config = dict(
    moe_layers=[0, 1, 2, 3, 4, 5, 6, 7, 8, 9, 10, 11, 12, 13],
    router_score='softmax',
    routed_scale=1.5,
    balance_loss=0.00717,
    balance_bias=False,
    router_z_loss=0.0001,
    groups_per_token=2,
    shared_expert_gate=True,
    init_std_router=0.0116,
    lr_router=0.0011,
    beta1=0.9,
    seq_len=384,
    train_tokens=246700000,
    dataset='wikipedia_en',
)
Below are experts of layer 4 (counted from 0) of a mixture-of-experts language model. Rows are named router (the router's row for the expert), up (a neuron's input weights, with its number) and show model dimensions 0-223. Each number is 500 + 25 x the weight over its row's rms, rounded and kept within 0 to 999. Numbers have three digits each.
After each expert's rows: "mostly gets" lists some tokens that are sent to it at least half of the time; "gets" lists some tokens that make up at least twice as much of what it gets as of all text. This comes from a sample of Wikipedia text that the model never trained on. Tokens count by the router's weight.

# expert 1
router:471480502501490480513530478514480497504489494506497463517459506543477518524514534493473449465519488537494507541469507435483497485531494537499481534481505500532477539538530475509497478479504472463523501477523503488497483500489488475524498477533498454533519530517489453506514492501512526478501484498512460482509491513524465484494493495537490516526496468442493527472504520496567487476513537476471516493452501536490525515489502496449492507516488494524552548503510491481486504536489525488489502467543503494524498488467438474509478464521487514496533495527497499523495512514449549508501476449503499490573485522536556527507496525509507493496524473474490541465545504509520534476558
up0:480475550496530495533515484462527525486502558508506491478457529489493516516494512488518510477533454518490503528478497499523483522478479503552496468484485533553484483464519524506481514476501483482471544512501511528536518466504528505492494525500522493477540532494500476477504504460484477470501498540530466528487476503472511526517493505494544509522534522484548486439488489495492509523445514519511512486515512522515506532521474524506498513467439520467495504438496511525492497546497497543524527483504540490518488488486474467436518491534489487532504507459437540483487542473487507502465491505506481449578499511484499484494478484535519507474497453481510540486542485492516502482507
up1:569473527506518490502517476525533505488464529485483464485472466485501516531510496500468518443526499505516553498437513438496506480520492470513527511501538496494519538524525491478496472490549486498540503483531478524495487514446479464486495537546508436525503502511479481497542480505502528447530471521495470531495522521484501479458519496512525468529544557484503524521527545487532507471490517491506468486506489513470519471508511481470473509503530517490514520469583519509518536503478488523536504508474480507509492457491518490511483471513525517532535500536521492534461480503480535498525508503497513501519540503519521501543519504480526498493493487496526555467533480503489509501506
up2:525521489492490490516453502487498482483464494498504465490543477511508457521520526460460521502521522480541499493491485471494519396502543464534521481479499506474477531498534509463532441506507488441474479527518506498465492454541468511511438466535483535479497498541496529529467522461519512472506496526509478479466540499476500483529528506503529506461474491483500499495531520516470517457538531477495459531485530476504476500483516538529505541485472484485492499508512479489468517512457462476494538479532514488539513508497535510520520525485523512540514488486453523507512500472489478522495463467495483489506505468509467487492468519500526493493497501467477479476507508464485541502493
mostly gets: ".\n\n", "\".", ".\"", " |\n\n", " Date", " However"
gets: ".", ".\n\n", " |\n\n", " that", " her", ")."

# expert 21
router:509504511471543471523512475500507475482479511485478473515459480542490486531530508503484474467516495534509524524469497471499513471469498525528484519469481473535473537527497474521476468473518469473497532481533495506536468472474470471528493475544505484513500536535492474520523499483500519471477494495487475506483459484493470528462457532533486508528513532462482507475485485493527512490512539485466526480475492543481532536471487467481537527524481514496517533474517494467468475524480482509473483469532513506526535469464462465490484460491474525519534523507457528527474497486460537506493489464516460471542501516530529536523530534523538472476532465475481534464521536479489500463516
up0:509494471486502490510503476483489461490460500508497464502459492476497478506513507458493435498562479522522505529512492445502469494525472492528494514485482464510503528496509495540489495497492481441501495513534517507476509467463493453495489491473509476528497477550503523520510517472482551456453465509450504459474492551492468498483496492504495491504513521478452487483517529520525487506519506531483511483480502483488554503475475488484472486521465510504518556535509470487504511504507494513490478473504482507481498475494465469489434508505481483525555538516502532548451496520462541523500547446508495447535485502521548506491491531516530491499496477493503523503515547495480554475517
up1:502482510461472536458508479483520463492505499548477482491492507493496475516547481530437456457472517527490478516484495497507509463472500470516437530470529504488457503506530516499497475509501528503465531495505503495490487516539517517503479506521516490487517518489519488490491505484445484507523513494463494482491463540536500530461541516531509524541528481512488488497489498504506495499478509487481507532520564546498478504492544471547495486515505468561497507500467456510497489547486491497501531504522549472512557442465515507505470486496496558553502460506460502527492536521538505503497514509464476526519547501535477467499463501541486479507502508489485509495511508494512483455553
up2:454527545508476451505497503462462503524474510489450496515514517545523512506510503495495501471505538518468490495472493485505482503455460514504495495489512479483464525473485520498488479508463487504457509491509522500513452472500486506483495503510498520508530471494520523495488499478485489436506468501475512480486484470531502492520486546548529490507525473519519508475534463508494510502567502446480512512447475540537493487469447484524508562549493532481490521500511456518472499497494490513491514516505539465482483483493537544475496514463483523557527499503470509535520515489494514473493521506538503501526462486534472493530554530486502524513540493473493509524543505533550560477472
mostly gets: " each", " classification", " themselves", " itself", "VP", " hp"
gets: " ", "2", "0", "1", " to", "3"

# expert 4
router:487523509480513451516519473507515481484483508517534458518478454526518502522514507496455502467531510515532532514456498485523533464508495506508473502463507484515473525503491459502504483494515460509518508475504514499514502451488479451504497495516511488534507531553513460510510499490506494475469493491492502514525466501502483480448475487553521507504530532471516502478489512508548519470512586510471520470479517537512541518473500473510515488506454528494566534508487494479496520503482495526477464463496510481518518475484476486490487480511466529503589514522501587508483506514486538489507490493508490456514484515546508539504483530524510465514504464448498535468509499475473520491499
up0:513571464485503504513482541488496489510521487473502474536513486506508471501485484513500504553515502492512495498530542527469511482492485483517466496473476488514537525504527552516521526474498522505482482491493478487477493477528585490491509501460531496490522530494469528471473474531501526472486477539517512520460500472467502525475489475472486494480424505486476510473489528494482504519487463498455508525540525493499549478541498510498560503486534555510500486516455553468504502523541512453491505487515473512510503515503486498495497473501494456519454470456495500483520472483489509508494511445451480500476476475474507507456494529497459503477465475551541488487484492469488495462523
up1:483485464455492482497527506504528494501468497494492466465465476531509492483502480505516492511509504520501503532487467477532443488488471489473531467475481474510520528502532548550512531508517493500538494541482510486498503478465523455498507502474498448484484470497499492471493501490477484509483513475456503521516483472437517498498512491528500470472512556507518474444493540569500493468453515489473521498507503495469565515541503526472477502484555506500451520521514535496477538479487518502515475531471470519479499484469471476482547515454466477508509532453504537477543492474480513514523513479516473463500533479471485511490493507475487509505482505447501552463491483485503505516459
up2:530499514528503539468513497571462502462507517526504452510436528462447491490528507454502493466481505498457467526504501494497507518497476470515486548506475456513490512511485520548512474505500511496523518509505497466498502516512538525492521488508505473527478467509487502491505504464516479495501464504470505531468477503505476528464513550539499481466446556522477506510517518511445515554480516508475519518505526509498536489485469556463513539484489518516521500529483509473517466492462476496525468509484439499530484527523527497495482496499542470494484543504469501520464522522476552484467511483461501489504540498494511459488471482460506536467525504477509542513483497524484507476499
mostly gets: " ", "–", "/", "+", "_{"
gets: " ", "–", ".", "-", "/", "+"

# expert 31
router:502500486461519470510530469491480479469496485500478515492481482514516497508527511497470488474504485504511492503491513473509478462478511489507460513487490452509461510514523478506481470482520447458520529482512523503522440465488447469516510494478508474522488506510487443489509502489509488498468491501477520509527450494482511523486450493562480522526543482503488514499497501519543486494536521483504501497467501530517538532479463475464490522560464526487530531479517525467483508492457485499501515469489475497519526470470498469474501442524500532519572518484474553529468483521470513493490504474557516435543529514528514520508504534520514495495492491465449519469494552498470508486531
up0:497459570523497478508492513504525438489484523510520468486463540527478459516532500526496510494493510548531492485487502532496489471503506503536517519477500516498527490466500475533464471542471504504500516509478520521540534489506478497526473460508491507494557552559525496529464509489466539487508502505474482534530450491531498478521515511501519469530501489515478517435450459503512492500527497481474488495505528549494478515481480462522484486494473500502484465520507503538443469507566501501508489497541488451540526499499512480503492515488505503533496503502510516481474486523496475505516474551502493522486493488510481506540480508474466516480515496501512561522546513519533535449460
up1:508467520505538477510528499548468528524531488456451519469466490490479470473483484472494529535573505507520476460472502503538480521476497448502506491503486491504528516503510483495487507496492517539490528506487477482564528503491497525492482448483512500521516470471524449480534474538466501495510497462437469542473471505504484488518455476521483409494495507506528471487494475528465522482504472477512501501518518526511517538510475491482539495475472512497478470544470487526500486486467459558487515508519528494475490492469478513516500449489487515549479517512523505506512490517504499473491537471495510489506491472515532517467491497486503478466538505444478518457485499512477519489512
up2:515485473489552542514495509508485445531504510494550471490484518495477515489497502524510482495524517497501517488461467490468520524463528473508517528469534476506514533484454455526508479458500529508535521500479471470491473477453483519531498503481472507495442468518511486511512493523518523499463515522526451503503513530459463501487494478506511479465532552512511509497528523543494479485486539478515510491475497501488556525486487480511501521526501491475512507552466494439504505485515505473504493481543494516508473445476497527467473501482502476500467516503483545512525519520496502483551503492468490475523497536477545518494550493473490497470574465457526518484508475531489551493541
mostly gets: " (", " \"", "==", " =\n\n", "===", " $"
gets: " (", " ", " \"", "==", "===", " =\n\n"

# expert 23
router:505507506475506508505501464507513445491497502527515444500477464499507518540491488514456483491479459526512501513482509455481518453442498509490500513454491496538491526494507468540502478492503488474499548491550497475517484422508485486556532476509479534525487506521482451491489500523509507487475513504498472517460494519492466519452501491519503493541515516495503497479485472493540513516495520495466531500472506538469503526514495510511526494565450466500501549501481500488512512485486507537469475450513502485513523483469474451516481488493497515505535518502477521527488500503469561526497507456467493478550501502513532550516489533524524441462497484473484499444518536514475473480488
up0:496539547506544472540528491494492495513503526492523473490413488517488522529535498463526451503474524519492519534484474476492514497519511484490530521476472515533473495505455469543471524474492480464473475510533464524527497523493497451510522468535503501492513536555497506524493463507538528523516486525515497484515518474522514486500490487491508478524505502460475482531528476506507524546491510497529525529486460528502500497522519477529470538504540525523552512523484451493514473479477480492494506507479456505526524477520520511446509516482468462477537559477499537451536455493477524513516502463488498498472510553519492468499518489468520503501501499501494481490488475511535542511533
up1:508507508484523506558464480471492548495546511569486558521518504491480462501510512478476472473483494489510507481463474479515495499496511455484493438507516526484538516541525524498488508481483496475519486492487466474552501519497502476538518523473504498473512465473513507499509501465483464444519449500480490480496532492478488493508489488478468469511501551496478479475507497505491517499468520485534505482473498482473510535487447504508463489515505481462511468514524519517531462496458509542456543493499474430498492505521524497509509498472454504522497510483517535481498489499474467507530528531523489483479471523510475520452488490556569498464521492508484486517520505468568507503484
up2:528526472477489464502499481534503501526514503538477491513458526529541521498486544497523529497495509500509488501476516506495490445485538511469509497495536506472510526532497533558464541489443514504464497482508472481470516505489495510444492496507518489528512467518537540478513495490476476489478489466476534489501475445503497518494523524504536504489522524505497470465447507542493483536484478426513543520528500493502492491552504519511430522519524514473504439498500519477538497467499553511463497520470528491515534493483494520501508535491452496479495519452502525531542511462477502512494499485510508458504514503473477523509511505475471477522465506535521466472520510453530522520486
mostly gets: "\n\n", "|", ")\n\n", "==\n\n", " |\n", "===\n"
gets: "-", "|", " |\n", "\n", "\n\n", ".\n\n"

# expert 27
router:483496533472539470527500467502491468494473526509500471507465467530492486520544514483478478469498489534521526529471480465499507467474487515504480515476507480523488534533489459540470475483523468472510533470532494516532466472475467471525502464523508489522490520527489472527497509482512530472480480488482452512482461493476475521472477510531505501527526526464498513471474473516530497502531540479472541469472493525463541534467484478469507519534468512509526533488520498466460499534482504505463487461519501501524529466468465472483479457490492523520535524506468532527489480515459529517503501468510485472537468503528538527514510534543528481466524464467472531469534540484505513470515
up0:511484499458535457530498490495494491480464508510497483530497469494508462560549481481477464464508483533482517505473477466480461467461488479524465531474484481507491549510511472517489537482495498461478533471484500508528511492518498490493496528512511498545506495537494481511504497475510475444477516522483488525479485478504475512494481492556486502494532525505487488478522486504542535466500537468440521453480534519493512510506456476498532505518464498508569526492499500489466480517495532518465477502515510498497547484455477484526473461494492510515543534520525487531460515535459546529525491469516527474550514511527530522497521561492497499461518485497482529448506520504489507473512
up1:475507529505488482529514486509523474513515538500449521534472493535523491528515469504502531454477505508498452500492477534521527492513532449512499492486531559485484514538534488541524486508505505497463505495465503518486490495484506469509502535480455481473495512548510426540510526502492506497518536481530518519485497494509486561423528525510504480507504478445482490483536458486472479507514518513493540522469543509485537509516526503467525502522494493508470512530483498542568448508508502483511493481509474463495490479503517546502518474502458548545482504531503503466489496491496543462490502470463496514507517488534514522495513519491552526483509479466492484524472468529525481496498
up2:492489476496501473539495476498520469501478475521486487502476476515490484523536494516470493479550493556519495500498506490487528451451479495554471510444513530520495496507533489520469515499473465508498558497552526502506456496459471504510505495502494467527533508513498500516518511506518499473466496502489520512489476495481491558453492488523527456504556511491492478494515524477532485487511572484460500495479487525486524559497472474484508512502494479532498530466483483499504457503489500514510495504509517518503546519458457450540526484501481477492541513514484537498471468498489535497474502472501505454547509509512540514481519494526473472496499461485467530426524505514488515432509
mostly gets: " Sir", " constructed", " removed", " Mr", " footballer", " Jean"
gets: " |", "1", "9", "|", "6", "3"